Experts of a small language model: 16 experts in each of 10 layers, 2 empty slots to pick.
Below are experts of layer 8 (counted from 0) of a mixture-of-experts language model. Rows are named router (the router's row for the expert), gate (a neuron's input weights, with its number), up (a neuron's input weights, with its number), down (a neuron's output weights, with its number) and show model dimensions 0-63. Each number is 128 + 32 x the weight over its row's rms, rounded and kept within 0 to 255. Numbers have three digits each.
Before each expert's rows: a language model's description of what the expert responds to; "gets" lists some tokens that make up at least twice as much of what it gets as of all text. This comes from a sample of Wikipedia text that the model never trained on. Tokens count by the router's weight.

# expert 4
It responds to: Digit pieces completing four-digit years in dates and ranges (2014, 1877–78, 1972–1991), and place names in lists such as California, New Jersey.
gets: "2", "1", ", ", "6", "3", "11"
router:116115117127172163107120202054131108107131143138053174126124143173187170092128184120119096153111103134119141109144093163135145113105137048109170108143192129128086173116112106071189138114154138
gate0:107076138173052150198120074082118052125148106114138133084099093141134126115177198134111154158211130134107126121152153138195111109091144131161116173158116156119091099126138162124097126080123108
up0:102125108188112118130100115156164159166147115122132118142152076066086191125100081166119109114179103094132122096156135146121123123121118142153126102081121119147212114135168120162108158142103073
down0:136156091143166114065146122052203124123175111129170132144143156155151101139095182196122138097128149141136114089130125135145116138158153138160128121102141102113138131157167133121213105074155133
gate1:190127061132143156142145157131083121089125124128113114088192111066142133190131162125110134086197117121151168105092139153142165082053122093130086109112125163135199143103131112107124176134120184
up1:140096144111231057097175150143168135130154108152166116039103110125091078115126108135121153086162121141040133106164081084095147143080148105100108136155114118184112164129083129136136106081133150
down1:128109151163105128140145125142157122090158101162163100149106115123132119070113158140119151061114142167130147139117139102113138149146131124157150056130087163169109144115152159101118140130146175
gate2:143116097101173123189163130138142148104104189125093117087122107143135111117067100169155137134087168120123154084228089137129089103087148158113154159074097177137144101096148063155150183106143108
up2:127169123076163062086169083125093173192121187123123189167112083156151147138145083155144070143152162189162114134093121216149168107164159146110104142136149119158105089090123132119095171112154164
down2:081126181142167109161126079099178175143120098176186124103124075071137119146171127134157129107155146120126153080175127122162143147121164083163103123111106134131105141155122168157108106114121121
gate3:087114143116135094113085172096136081070096114138145168181133158134139169109178134140079159156129171164137085100136102123167148079130109130104138072128097161091154013108144072159161139128129113
up3:177139152124098128116164109081116127132174122076130139150130165140099112135184110129139147130166058131128171064158120097155135124153116089214116181096148153196136135102082111140141110133100182
down3:110098173118157103134158071096083113110146080192066101149120126078163183104116115147169094131135157078060137179125169096121156118090095116122106149136108137166154206101153099135118148159108075
gate4:165147135159177050083127120061090094078103084136041138120091060155134113144138131146100148140094091125125102175060114158082171110104132101126099123091148173129124089154132083114124092133100118
up4:148161109079143110158155137099155114120139098085121099123120144104136187099163128172141089165148106148150101164124154090179148141143166144178147097152127193150156076133086089125092143114124126
down4:167116045125133127136215159082119105161173121092132136134112083059139157160121144127122145098143117049141119156159146084143087096107113130064116120115114132092052112151157174131128228092154089
gate5:062062132121161102124072177124164094152138074109121038103150033056148118144173209111125134138112060133132123115128150148111073064113146107168173117115168094139134121133151073116102161159126084
up5:101104112164161163158138118120195136090125068081060073096134043095147132135177153124104089138134106113177099160128130134057125086117139100165123112144160080145143075119096136050169131141086132
down5:111109163127145117156120098101104123112106141133120115078169132104135082147126121071110119141152113109132140140102078133148138135127113111138151147109122150105186084092089084153136154120139149
gate6:129143171121121134074115105090147107146116156131115129193067155118180070065137076096144114135173138133092137082120118178137186165128148166115147079199154163143076152132124125124143116088138164
up6:117148111168151070153077122129150195105126108177183133132176148094108137078116146174125132109149172127076157146091088140138113103070167198157085127137118129157160113113144130088209104136127093
down6:114140068094134133163117139079099177121128055147180083130131145117087177091146125153165096101167078145098090154128086106131149138102131138129165139163091069131125115183074121133213087161168095
gate7:151109163071092122114177112101114130151103114144133092105157127130086147181178127103086138147035112141207115113095162132128105112152156182132153143100141118088111112101157187109155145140182167
up7:121132142100116088130161135157146036167107090084123127159077096129137074080160120125143110084175120065129107109141084114107179091133150193131123168098144149096101107127100162110107153110112057
down7:132103098181091089157171047120100108125059156121136053114114127023113128162124116069188206118110154156083107146141130139116075100151111119103140103081103152122078114090098174128091127138151134
gate8:160104135144114042161123177066075106054112104187076103138068150135117118136116111078105079134132162111142179091197100159145061129177112107145129108161109136106128115122127187169135096159070133
up8:071144136143099180119117073132129134102135075053103113131114070158107066110163116144134170122169124113164127105144104109148136105208132138181120056114154117115130125148118136116085082025165175
down8:155145199113136135076103140118107113128124158122137077141104139107154134112114168133178148097141085129171066154162092082166130132123162155147111115067142092162086112126098181095095151069113134
gate9:158126095124142116110131188070117112106161148105090159127137164107175132100150085122078066146077125129173142127131087168139103099118048058133150136127154150144164147163106116120127158119108176
up9:214160095102052136101098116086161148138169138131101155110176135149135121111095081120137150149040162136201137156115097146124068143124125108121069101134109176111137135145153153067188137040139146
down9:169158111149164156141140166114138176122146116038065180172130159136130096133097134137079109098075086128151094150203048147115112118119177065098091160156106139103167136182111140117132129126171139
gate10:085117127130168135097117110103085108119136131111089142122141066091145153123119119049126173154160103102130113122088173161148131078171123083126141127121119073134092130137146196115082191182118197
up10:141149201131117096087161111146118082181212118128125152141150123161126137096144174140064177118190131142129085138093149129119150118075109170164142139146113152103048149155126184073075121135129170
down10:164114123197115101133128115050078142085122145129136143106146120102086120084115133165135132100117093064103104106171114196177173140111139124165105122146116129073124160163134121138137111202156098
gate11:170114097098108111069093120126162107120118129147106130157183133127137209109117152110114091107113087172120126193096181144175133136126169079048200163118129126127100129170114141089090189112122080
up11:075087103139131176099183122167153172172163120085212135102167149096174042123116138086130148124123154091120124104086191095120132138107075121162131131127120142072135190151106117120190131066125112
down11:084104111221145074112117137097149113123149128178121116137136116077129092097127144097111084170114152141127227106109139111094135118125116089151157140102085127135092159128120078143115043151107126
gate12:156151125118073193164104205191133063128133111110182114142142063106141153144157181158121147128103145136141095162148157131137152153129128052122055166158184110113171127113106173161156129100185110
up12:141158141093130098144131167115085059111092113162184153136148105109161134169150125105165122133038131127146075192140162147102107124167099101094139133088128117109106159138144144139127122160164147
down12:091107172152159171083084185128059117043176145141185103100068152159090132141106197100142133118164118141167158159152204142128134104146154147086101144124140110231107113135112089157153124109162099
gate13:175053101130142121147090125087135125128140089161064135155153090163142147099098115077184162052127142098107134155161172095098175149171098197169108130115083120148168102125143166112086132092146124
up13:102166140156104135165136114154108144084131154119098120122090185137145133113120158137176066102095147108129104144096114178140150079095181133134092113145102151054128185167142125149067056152138116
down13:117127145144154107094138082176130132132147066116111161091181172161154123198133073110113121115123171115123108102152098102124125142131124084107129165164105073145177115117147175121091094170103170
gate14:145129152189100118072149121125151082211115138096096080185120170131149139179121190152096136073160093135094128130128101115188126117130153148116140149126120174187102182102098146132198171159074124
up14:174136191145085172115111131135153172221110158172160138070142178098111105143130097068128136108103153081137110115064084159126099167145108175169079120129131166122086141093188129121144130171163132
down14:174094071168143130098113083188125105133141158104131145082173078099187134130081103153121099164082175117106111161145133109092157157120136111155120109138123180179096145134144093130063121116149060
gate15:157120132139187156113107127195165136131095172101081164159119121112127141121115113118090111132109141142146131092126133084166142116109119094135153088135145112122150125088060114149137146127106135
up15:126170130125156117137129157148119150131157096119163118147169104151139103134168143109105129082086104148157123181128106129113156153197132139141129115121097038116132094094167123073115104135169069
down15:110102105126122134118122122086124119161083109195157148159063124130174120119092115129080099099148099163157157122152097120155112117201145210144163184082162165135187098135123135104126055091127178
gate16:084088165076072130109109107092112138158081161071175111147198118110111137146106150136164118184112124168088153052134086134102152125085064169075137114132239121192165095140123112118129137140080148
up16:155158120159120170171099093173178180131129106126119077184156115156155131107100164084121066123109146146101102117090103052176120138131115171110131136052139140121185174135142078119160103119099118
down16:154133148107109099087176066116119140106109088194116142105093098117153155177112066096194181159153143143154148150087182123152125140154109099086175088106161176151137175119083195108115164164111115
gate17:124103115103197124096078099123159107122164083121112166102168108088122168117143120125109134135178128131147111167089108135145127099167117137152075158133106094065152106068170184133152157141144063
up17:147147141110086102158113132155191150120153180116193116129109146121159121161048129143139091144099129101087165199157062091123128117186150122156146114105125099104159130142073154128104128125127176
down17:169168122139081110110121108128131129109107110153124112102162084127130152132103190168163109060160146061142141135110124149120139136118117234150132129118128170100168146093141205136133205124151173
gate18:134140093089116143152121096206136137135155117137162175174164164163099154065181149109158158121155109124112098165124117094180171136187125123116137082107150132122103149081089110098058102083145120
up18:150120114137151079116057104135093136149115125134133100115162118070125134164128134133162161090112166106111187108119198196147086176183103158132179126106119087113121171139131131164138118174160085
down18:118123141120148069147133156088103130087132158149088106142124129127169110081108115078107169094151112155170141086091121144132125164145163186082152144116160145083113091085105063151149167067189099
gate19:107143164130171155116130102096131092179118114071111187098078170129199067124089146148157134154188120127152164167111117136110091139154088094124162092110118117119189140122110116118156196159088131
up19:094119097158172189151161130169104109135148124073088119104145113120139095125123164177152104112148111149096134164166129104172077129083199151137110156182115114145161156078089109171165190167158120
down19:162096101096110152034174142123111159139170177038133131141135155096101119091126197131097126109157156045162106118151087145143114079136109146106117118110134084148128130088091054116173078157089102
gate20:158100184138073096116112169122126116102079136175065148114124139166170203131126114125102143159150141161162114122145119135183111170116107100119115146095147120148157083163083169134123109133042108
up20:109091105097113189090125108161135081111097192133115129141124167145121203120178111132048176183111084108134128105130122100104085066152129112088113163138108105147127097165163163126172105095129133
down20:126126134052156149092078139167116136136105142127169119116121082183154111092091151138126088179185116178093080218141078148135087183155128176116114107168127126195113111097163132113100131160160053
gate21:139176130104173110102152145158141155088078125061093163171159167160187163127161149147102139118104088152151128149109111140123132144119144114100164143119119110123147129071123151145094120127067129
up21:122025148140154149159157130118056193158178127151172105104119100106180067059116096127141126121127209105121119106094096118135113131134163138187086117150144141156095102120164108084107151102195074
down21:127145131094151116082148086137150158197158149176173083129126143151144122172110090156141131183125203186151127131089099096112109091091107116180104118204115169147113101158143090104121091076158184
gate22:129088089122189105107074075127114145143163127206101132150106153174215171112128141088130117083168156107137102111147113100158136131109130151189155092135127135093134114143112120094162139117128101
up22:131145140063122126128105101109085103165109096074166219185156144112114117114136081149106145151185104093184181126162178134144138070146133116120104100088159129132134147118164155049175140131121083
down22:064177161162126169093164156116089167125140116158167150205054125165084117110169124143175122117163124170127186109157112143162117115113103141138114102141139178130153168191077078124082121134175178
gate23:135112166146129090126079149124148109094170073164081125132106097122195123116117154076111168147137131190098123144117111134157126164091120072110132107198130078141134167165141080116114123148203104
up23:128161128113139104128099050084047124110135167178136116092146190155119133141160085164128147081086143110086127172144136112137119139144131136101140136104072113169104115077163159110092094117148160
down23:142122132141110095115102127066091122120135106165115183162114117119031129096097126158212110167128124099101098124103143107180163124160155106104141135120148111097148149210178084147124130142133141
gate24:124130104178149096125088105135150182154119156178181112078132104096105108145153088112121172140175127141130147136140076122148113183115086172145092124151130123131162187127063147090172167125090121
up24:129088096076172104173163109121151106139076108154064095123125066155157149107117136102118128089140102141161148140105177111095140135127122142088167100066106101141110067137112114065071100115163091
down24:162098142145115097113074122103102117114117157112101119162062114092136114170155119160105123138183132129060176083155143128151160143107159104104174102133145112153121164169123151181141082104131107
gate25:136121189112157124062137208107150184173076100134132131138154156141109105107143139047116079074070181155170115175110125137092132134132167177105096107083127125119159159121155138097140097109084168
up25:129189111148166177129059097139128118156091146133080109029113115131128114075162053103141131175052121096097158085158116132172109121127144148092133155122138116128074129154111088156167119129125160
down25:110202138088174130134135120134077158148116117093066043106163106123139117118143136132161166108187101101135096057151088120107118120076109163183104122145084144100154117124167143117173074129148166
gate26:159122104134048149133110101142117156070051133141125121118139093126157124153127170140129170137147148189143144190115119095130136138188140137191118116136143188131146088179147126094173100136125090
up26:156146084179107113152167167125192108120104175145139076127124168099135120087080087176112107169100125141208081156148105106189056129144092131099104124048094105111167142159109141165161137098138171
down26:107085179162191108139041183120163083087138107120140060164032107138091138136103115170148138123152126106092083112199134176098121147095114212072108151161135168118081115159097129096114142145168086
gate27:193107123124102109057127145193136150115146124164130108195189160136151156193134092126091095062146143115137179155147099152068108156145112128173157098172136101063102098135131154083095110129102130
up27:131153120163083119146100166168122119102146164115129133153092122139180071105074089167071140203143157115127059190133107159145126140138142150072097108130122160114139159118070184154086138082163121
down27:088118139159102180105107120138103156142128157055169129114135191099166096127135094100162161164178130177126110135153113110156159139142170068132169156099137104174145129151107095153163109062112139
gate28:143132148098141143026131153136151169144128127123122105114097098105134181135095125166102082143146116124136169101097205205126171130080117146076112128173129081181100096103120117115109132107048126
up28:118154148071100181106111144118131139153119114115193141074098104071136101051122099116099100111156111131165092167129152169097072155131149152134153119116106105133136146148039134093127101129191139
down28:167111176121106191100099109141061074190097130095090130146138133129115129146150161179151145180131116132105176121134121161180147145159137145178110159138152118105123170118171163156143081156135098
gate29:118122136111157157088175130137149115180120199077135115159071127149152141125118118164144063151116136123198121101134125119171130104094101115143152124083111118064180070173127088142120146036121119
up29:144164106121144175131127163093072102101151151125158095075106147136151113064174144150066144149124092136205119132064126128135125177128136112169136202110076105138164092144192090114121141156185096
down29:155136113162182140143124100108113122078043135115165018160120116112183141144110157128141134127116148118178107151069138140109193130178105135160191130091132104175146133185126192135121192120112137
gate30:113111146152110058107202121126176163174161149095170066162127157069138155112143156077118122160161132170138115094114142091133159064163082115133148132137111136221163197121098131134126145213102111
up30:147177110175144107172120112181180138100169113115193153139112159174163124182149173202063137207141121159155106116123155124125167120108108148163135154101074119122078078138064124172159115116100092
down30:151091162080145166144136127089132158152138163109080122128066156122136115128171116164166083059165118129117174063082122071165170052116128086109166110158118148140142121139082152152184109170081086
gate31:215127174127118103110067131106106130171173102136171144181106112129177130138146144135116141106154155135132148134096111111133093186128125071106122190090166160175129148143105107144123103165154144
up31:117085086173105180144111105135113144158148096140145132123092059100143112133196078162122097144122148158161112172136093114103142125142115155151145143062130088153173127102142070118159111104105088
down31:122104106154142196051153160131107173183137121118142139172116141086137189140129156149153087099118156115077148128112190174120145096102067084136136023190145150092144128127097071082129136144174145
gate32:128093121141123152144100169086172147107126155130111084167099092066151134130145182094113100114144076113100115097136141112138109093148115052118134177160139109108144136159126075105140178154117137
up32:126130112136153099107084151153154124147114117145187096139126154094118148056175105100169141132161181126171144136120137232087186105149157152163169104167105113091115114109140151153145132154127173
down32:164114097133122141107143149103178109087135064156093119128191129022080157113152154153144118114087109140130143138126109118162067103116128118176158101136150132120098095074130145084128146139126121
gate33:096104143137106080130163148122152128124126188178074119141136114139155149134132095074167102160121090124200095140146072130132068098108117116148161063114178101108145102122115110140132082076177149
up33:135168151078070181057128156183125156114145176129169137158126158093123125177063086169152134132075131098141128142120162140131063149138103073128161152125138080164158163140160153170141103122150076
down33:150064113073149136096137117153188094084051119159142156099054190149157141136110101181087154119162105124134112081137115132200058119148168076109162089117113126146100146163112138123151152088143171
gate34:161190112124114089139148143070085062167136122132114189082134180156154112143119159088090086097156075134105118108129114158186140127128134091117105138177120084169112206104148142163124178098082160
up34:124113165127173148199156136142156112109104177165056122099107169173108127131161101159150081086137091125109143113123136139162105173130254103059096162130178098110149180156150126140155127083128153
down34:095129193096124159125049097116141156159100149147129158110233152187101098110106137074129099156131099153113144153128087122143080152114188122167142183104102115133163083120144174118165142122101103
gate35:115130084132134147149130068114096118069149171105109182096187203069156158156090164120101101132133113124101095059117142137073117122147146063172107124177184147129140159103173119119144152106101170
up35:181117125102135180125112201096146140175141176114138111079181119105126113153091115161037191140094113112176113120147153136164120102143071082175043063140150083138158151156142114127112136130088137
down35:068108156101135109023117081143070162168088106122157096090114140162125141125152147150132213068136110130105076148107149140124076096110131162146125125115147131089105127098119139191134071179147140
gate36:164134114127189149145053049147132109121128066134127100120114143125136118095065113122154138109107146101114158174155119153100099202131145061140072145110123108098156106071114047183105174135140154
up36:146064123140100101196125150115108089105153099178130115147187188171185176135152064060094117123130128127126180105094063155129108092129104174212188124194133121090116159094151100168189171135129146
down36:095130094126149151136083122097085103123145159131155148094139117195184200136071125153117107156136133172095169180065102096107114165107114151113098149139113139106106174142124164169112139138119099
gate37:161067109115110132147119134066127075088131077158062181132075104162150154089077149132154129116108154088120129082162109117122132113184097082123168130146112149100112139118136167104075147152098122
up37:147095171129161131134071123138127105083120145170136150105126166101178091156102110094178133121087142047146097107144130115112151131127127124113118128160102085091171157182124124147126109105136129
down37:105072100157146140143077142111096147150124134099142071095138158088133163153178110140144111120170075100172052092117117116109105158172152128091115134138184103131084175124138101125155118092106135
gate38:131128178095160120128156132179072124095147149106129143106091141111139103136092096137195105134127137126166135109108172119092148102060116085098131156105115193125129134137137075080061164095143170
up38:154144079132142121130128129043078108099101129123140098108150163184126127149089069133132092111128111144091141144124126164151137135092205107127144115128104171110132161129103117150067113124104201
down38:190160153122106168105091141133170143162070151139122161129148161175098087114140110104115118140130130106115118119088152107143143137154144156191147128144105139101123145091116159118193039145105170
gate39:118157145100151153113154130117164148144105138107161126169174109115131124079150072187171167134105129145109127114155159139091107178073112140120153103105100108115143144129098110056130102108098128
up39:166155163094162076164083155185205140158141176028167138094125107154112086056123111139089204093144119132103136151133158175129101162201153069161127147100124130157133113127079111095121111144207136
down39:139135136047112147099124120085131159143174178093109139133122165110151089072141167217144130141114136186164095123110125136084095136143087201090114180125026118083091135182088140148144127127142118
gate40:096119120160159185146157153111116159062121176138165093094145085153079165132092145108155150139116121091185127156142116140190106130082141057093148089068168121116165148114156084096138088117178178
up40:129113119099114108097119125135174130094141235164110096184101015155143075144129068141121170137098091164071154094153125138088140061152123121128132149086144117161111133135134107151059191166072099
down40:097136164114130179133139133137112086143094135104102138136090084121166085161155126110147120089124113162085182151115161127103174136197147127170131159095087081072110170068135063130118105130109130
gate41:107101115179095130145130103090152110094118077170154154105099121131125146143084104128146145092087126122167126057167142142090104127108140108164084158184143146129142118097146118102200126150102099
up41:140134162103160161150194125156140115162121148068149147159124123107172147124128120125116110142197076097071144165115069130223162128153160127182080095151087124129146125161158129110091218133123124
down41:089107128106142121121151136107113114150114108136049124127122120137118094123233140115111103065139161140170090104148126155071188101110162158115171145062117155180136146137082115118152157110127170
gate42:157176142120089120090176129145118156196105151129147092108140157114083167115133169058107123131149189150115118101131126165094060124184163105158115117126176036128105176125150179091061087094125139
up42:099139131104096159087085119196161145105144137166095110141141163113143106126077081061094145121074201110096175077119151113155135111190125162115122128132139144161092143162135121090168097120136171
down42:115182107102129152077144092166149210079112155187112134106129161098121150141161159130192084138097122078103149179108128104095105130114108145110126122155120150123153085123111173123094140118133188
gate43:185072101133168125135102108074098143037089140101072122140132110108154140186094134137185083150079137072139131061151147109104114169106165083083149077081145142108147128104107099110105099106156141
up43:151181178129130108060143143115119185163195128157193119172118145074155150152146156121129159110134161104169162152134148122116082136120090108114137128096101146128111125092161090151027149071110111
down43:129117108156130149125143146124146104090120185103142130239100118083140109129110076168145108100167171141065090098120141117109102095073176124160086157118129172106149114121067115147100103128158130
gate44:109140155141128087095149107188151115118087168143177102097165124201164124151081134126105071157106190188078075157153104103123168163086088090066112082095077086162123131114176164135062093068119114
up44:080174132133102139097110117095142109141147116150075114175076143095133105111127148100155148053123121127089192099131149111129167109135110105108120148160097130046128149154055196129151103190131152
down44:117121123164177126113165161097163169104142116223117072139125100102168147176095126106113132154127110154118154118133177144095134107094088137161090095104108184101126135101126096166145154128065105
gate45:143116134159108124157081130176128066131145127143210171142093101111130196166146163092184138132128131152082125137152137098174143100174150095088094157104123120137117175123125146155129127108171113
up45:137106134082096125065117158105154126167129102114102102143136185145119170112162099130163134105140158140125081089122147160137082065112166171171157113133136125194096113129168094132057142144128165
down45:096123116170069102155153111111123097111131139098133161112179154179155134161118156104091142172109076128137145097120142167116103105146096203057195141096109072132097115144118125170127087074144122
gate46:127154147106139148116164101089168040125166153101089140144131116167197155129117112115151105121153123135095132085137127097092137105106159077115192114139108151156116120125080154166073192122089180
up46:176080126150159132110134116146091134123145161100133124138112123173193160139067132099166070135063131163143121130139140183154159098132120117087154106128111169101151128094069116183096124186094092
down46:128150147122149115122154145191151117104127092125153117030111142180050125114128144112158165065094162124169158115131111186176147110133088133136079120086193149178165143122143128161114123116101141
gate47:124153135179163155128117094149127169130109108140159161088084113092146111173148225145138135105138112139143190079089155175114170117146090099106079158140094109173132106121125147118079149181122167
up47:186140120079139126085165154153138139115144173162077088146169068149108133144184080063124113109148113130122149152115109121128109116113136147105156087066071169123136155086159125140068096152126099
down47:154141127125178110164106100119171126117069090182158141088132102145154136158100112076087115198072117175132140036096113107131121154164082117128115130101159129125078142120097194139149156113077100
gate48:135146117186136093158109141134112106066088082054050153105144134161139171142114168159186104120158105124139133075088140134138153157079103143214172152135129131191077084119134180097086141151117102
up48:180161139181179081135113100134095103144108071128119125160094125155195147118145074166145149113084145146097079189141163131116118132103164153098149118161162158130120133169121134118135161150145111
down48:059190140171109122145137097157191149139170130157121052088132108112158102130135119138111143187144139055161130075181129065150169113096120153115136135138107121090051111050180101081111140089110117
gate49:141130162190175106135135177091190153108158143133123154125102091092208142121190169121122090070097069155067101132120093109142161209127096055114165076138174182182130144113154176165114106078170143
up49:089163120104073167171219188147123166097158150180076136092076155131162157114148163126091184142124127102152138070130115107133143127129154071107096169113121199100134134182050095163128156148137162
down49:147097121159128153134065142131157149103087090088132087122061105148016094129094141102138149102183165151151148090133131112143159172105160077158129081146154151117180067058159136119137157068086145
gate50:100116162124078092120094144164154139161121161152165134196164118107127103131100151137153078148114188150109129132168177131131116115101187113101101157102161187182123094161139098141114119107142224
up50:131165153117138154110103142118060191098123129031123148087089175155118133083115139097132143109150074162127162117142111153075091111125120160116131153101048158075106160146069122101092170088074128
down50:090153091123161132132177103126132170095157170143133109142168150128124128103075137118182120137160130117093120150086171108161201115111139159148127172193127190154173173099130152128080123132125102
gate51:093119117081158089106140137141098078118081196132097148093123152121080106057147105169125117135210155067113114099124137152121109087045130098131126131171158138149132176136105094103187166145107078
up51:105055137088162115132108125089112159169181111136031132151117120179152115090076125104129128155135164135170132128058139113086086127124116113099126152168106201112140120147166124127106165100167134
down51:108179093122146171139066148151186138106146137137095110120094093199132099107124059167136154195110133175110192091073144087123113141126098174150129135129170154150183155162110075108129158114131184
gate52:148134213092070127128120082103122107093129172179128094124148105100196092139100097130163088175105146116162126129129185175099116167133164056111145132145181166123133135131136060180130131117169075
up52:120127101148154134095173100126107108169099149125176106151138173118127107114132140147117123163129075138127151142117117135109131131107119178156109169170106196150117130176085191136149091127098055
down52:111119141116141177125143095134173123142112073076143111117147059157121139102168117112175139064219087073159127141100122160111111126156061125195088156087184132146151136083086147157170165148139136
gate53:115146121175159191107119123086128161130131095107088167138126117157149091098102126089148047129150118128096125105123114112140125143115105121182164139149145141146138105204121117136167136151097106
up53:148156139157124128097118116111135131159149143100069138168141182086165133076178120173099089105116140102116132160151131124104127099128167107076080115075148190156095118110084124113137161144109131
down53:131120116141116139107148154099127133136175169085135102124121157098161122146179160128121101128093167136145128145161104154134162202138106156095156140141147115151103164199083111121133121110133066
gate54:118108108115108137094105129101140107120140110085098133167111181070161155115166115138162110136162100169184199078124119184149161096183085154152130114128123129162159110110098141138100113177084100
up54:124128099110161125159175205167132148139109151126104161134105148172172094111170105144165124093138086158151163132090123191143184089120145106134145134158117115103137105084179122101143164150082164
down54:098127130131166093124183158186166152129100139129156104163207096137101122182130103152099109107126076075155083142154084157119169124117155094144179086127175173088132164129131160091112115168122134
gate55:156170148132125075088154088093063111158101090159110095077152124091089145137175206112113129176094107117113110144150169162095174155094170139143107116177051170125121178121101125124083111162155180
up55:146125147086160137100169136155110145110129113164105090103106168082115167110113140127108121125108100097165122132141139133073194106103155147158081153177164111125061108143150178164138119069158111
down55:134141094094156100158076172117118183057115137095116145130149120138129105189163134152117138134113134164132068104181146108134182106088112124170094059140157109103120101085139179160174142106110128
gate56:101064128106127105112150100100054122070119091157103063123196136101113148156108134121140087168122111100170137136175096144140087114084160100118196074139124126174139136118116129068141095113150141
up56:122173139112122116137170097165154114136137153102152130155113154079113068096116164153154144129148131070139105166075096119116142097111120146255117155156092164080109132163125142162094143161125157
down56:090130149167102170122187125148125098115169158066151116118061173120143101069134131112109127095120144085138111146132161129125134115125134152143174131170117172100135121148093126129171163124168157
gate57:138092151171171187091125063135147103069117134199105115127131108114134135059094107119102140149109074130134144138120144126152094198150105114119116189100150125130146131112127187093163150129119154
up57:153171144096130078124151122117127138160176114144136112141071172117118099085121118119158107119138084120179117112098130073129128120198144113145180160107158143099104073150118136163134120095181115
down57:143063159127199114131170110118092140077134119104108071099105130119132135169141119086150126169120134148125151131141133176133129161079111145153153114162167075126198088142110116082152108117088155
gate58:101146083140175170077156139097104127108121153128099148090117166117164195113142164072112126077193147143104149149093167139126139129093180129049129132145139125088106113129132118124149190157123107
up58:137183138084148126148148095103173057128172143128195157171096143082061083111117143118176084163142120131088163102116144135111134093138137074107126129130095113081161171151113122162210090145137132
down58:142070112136144127121161118152159062116136114184071161104154097059149184138093140127165107130064081126129153155066070169110081134073144164135122094134114146117145166120113142119118196109176137
gate59:109099140123155095076094187151147093127185193085102196183135105195172085168183147145118141102131111164123120146117114140125088100077123137095111101132112149131184152115158060145168094125134104
up59:106150089135115156130136110134112110139128134091113132135164139176095155126124080151137131123163174112136118152107156155130134070127211094123162137138186176154104138107142077144141115086117208
down59:110142113127081154166159121075124148121129136098120142114135162124111126121097120099177122109130115143130093103119145157141113092108152116153120059124092169115125136123061114164112168196145125
gate60:128159144120137101100126097158112157167139083177141136092138125133199139139155155105113219088125085165139044095123096145123121175155168106166124098102125149131081126114094131133063089082169109
up60:145137158127121145132169110174099139127094118176111132092097122123135102181105172136122151150112140120101098148112062097080073073156172127187155159124133115102134084056115138132153159153139109
down60:069171154141106148124136091111095118170202136051083163166161122121122140061166134100110107090128167142122152093142102088140097118129084166087157085148080122093075118129103079151172094135108120
gate61:179144132128122073069126132092139106126110121156134143165110153150085146132138127112147170100108092141128175164189106166110120131143136079121158101151157123105113152125168132107160090131148085
up61:083140095079176127156101098086127158106125126068124150069157104131157065119092169115201124097146093141123068111121133084125171188120140129153050114147083153162091124099091053174100103133159129
down61:122139114124173137172101128143105106097148171106111100077167162160186111114095139128168109143149100132142173074131075137109129125132148136187077124136134085191136119140104172086188177083152142
gate62:151054097143167117099102096096128137172122131080130148157134136105176152161099143130081129077157101140169159156164117141080125141126168087038125131175143148112070125107154114125125151112144133
up62:144133116089116050164135194149156111155128142122156157136146099153078131152193138130133247130116109150103074125117096135114118182212167129115127085103137136162095126145125086129099131110104084
down62:163125119112096161081193093166098047163068166189147156132126154109134155114165150164099114129138150140088190180152139153193167072162086159121064148124124159140141074073157125165173114167123077
gate63:146145092118112094124079101126145094111094118110126147186139114149146122124135166148125133158092116133144158119200117098092126065149115135205169132198091100149150071134133123118085169083123101
up63:079173144110124062112138079153154108209135126165159115106125063136149107120078167128133100123121035098103115158150128134171126192125199151123139133084138138065182117116046117121159132142165101
down63:130116088112103190150145130067089145164086106135127121151154132080130100100128142134116150188116112106107113158177174119138099183148124110122136101131131192166130160104087152081171100108091171
gate64:148123158206146141089069096132131094077119071129121135155093111179117065149154171126072125140128114183055071160144089149124140102095109137133127061134160117145232143072162096096115138160120116
up64:107116144088121127127127136113118115113099195109140121142155156125130101098144065208148134121083116180092127109131118091087129124140116112074145181113092167147118155117149148141158079129098126
down64:106116028143071161128128186087141159171125131088087186120153108163086112159187153164089105105136117172198083108111105117099133227189128123082162147116069125108078089149124143170143086091163167
gate65:117210142101193070050081112174196097126137130104091130166100166117185139095104109140182089060215115135142081108098128146169204074129123085166071127163155103116123146124103089131163134154047139
up65:141083161112120132092196136074099151127152116140154109086128114096098187180182124104145112137145136105111156157122055178149096088115137153100084149094165146149083106145077177135126097137119086
down65:151135135103181104115124138153138111130125061115106120062170118124128181172097078169155146114119097159140159112081164123078135168139099109173054110096106120122162131155188162111136103170131072
gate66:167069168095144156148111125109117152104115097138121117100146116090087107127101138150099102161132124129153120062160113125120106220055175147139153177120149116119146094106125121131139133121100154
up66:191167064214121106163132179090126134132111211084048148087124144142136173123070143158111092137153110155094122139102137093130189089095144053144146169172146175168126117103143165111132151096091148
down66:097095143129136091124140066131079109171140117120093144117077142070132115099104155106096161142081137124102119160126116149152118134157116135099133131129123163141141110139062185170132130197122238
gate67:116188070147093142142129110203106122102086138160151120180113078106137133082168139088078094083131147116071151121128121130137101121163139094166110129163167109165100130101126150111120165145106081
up67:108161143076147116143095083154118135077076151168111119157165168158186122113116148140153108091177144097106145091143178103108127090150155129117165143141130132142156132123124145196146150070130118
down67:127161111195097171192115065072106140122121151141158124140091114173138134112092111144106141158103118135118114120128159128122097172185105190088121145140135091122121123160104144133129149135154112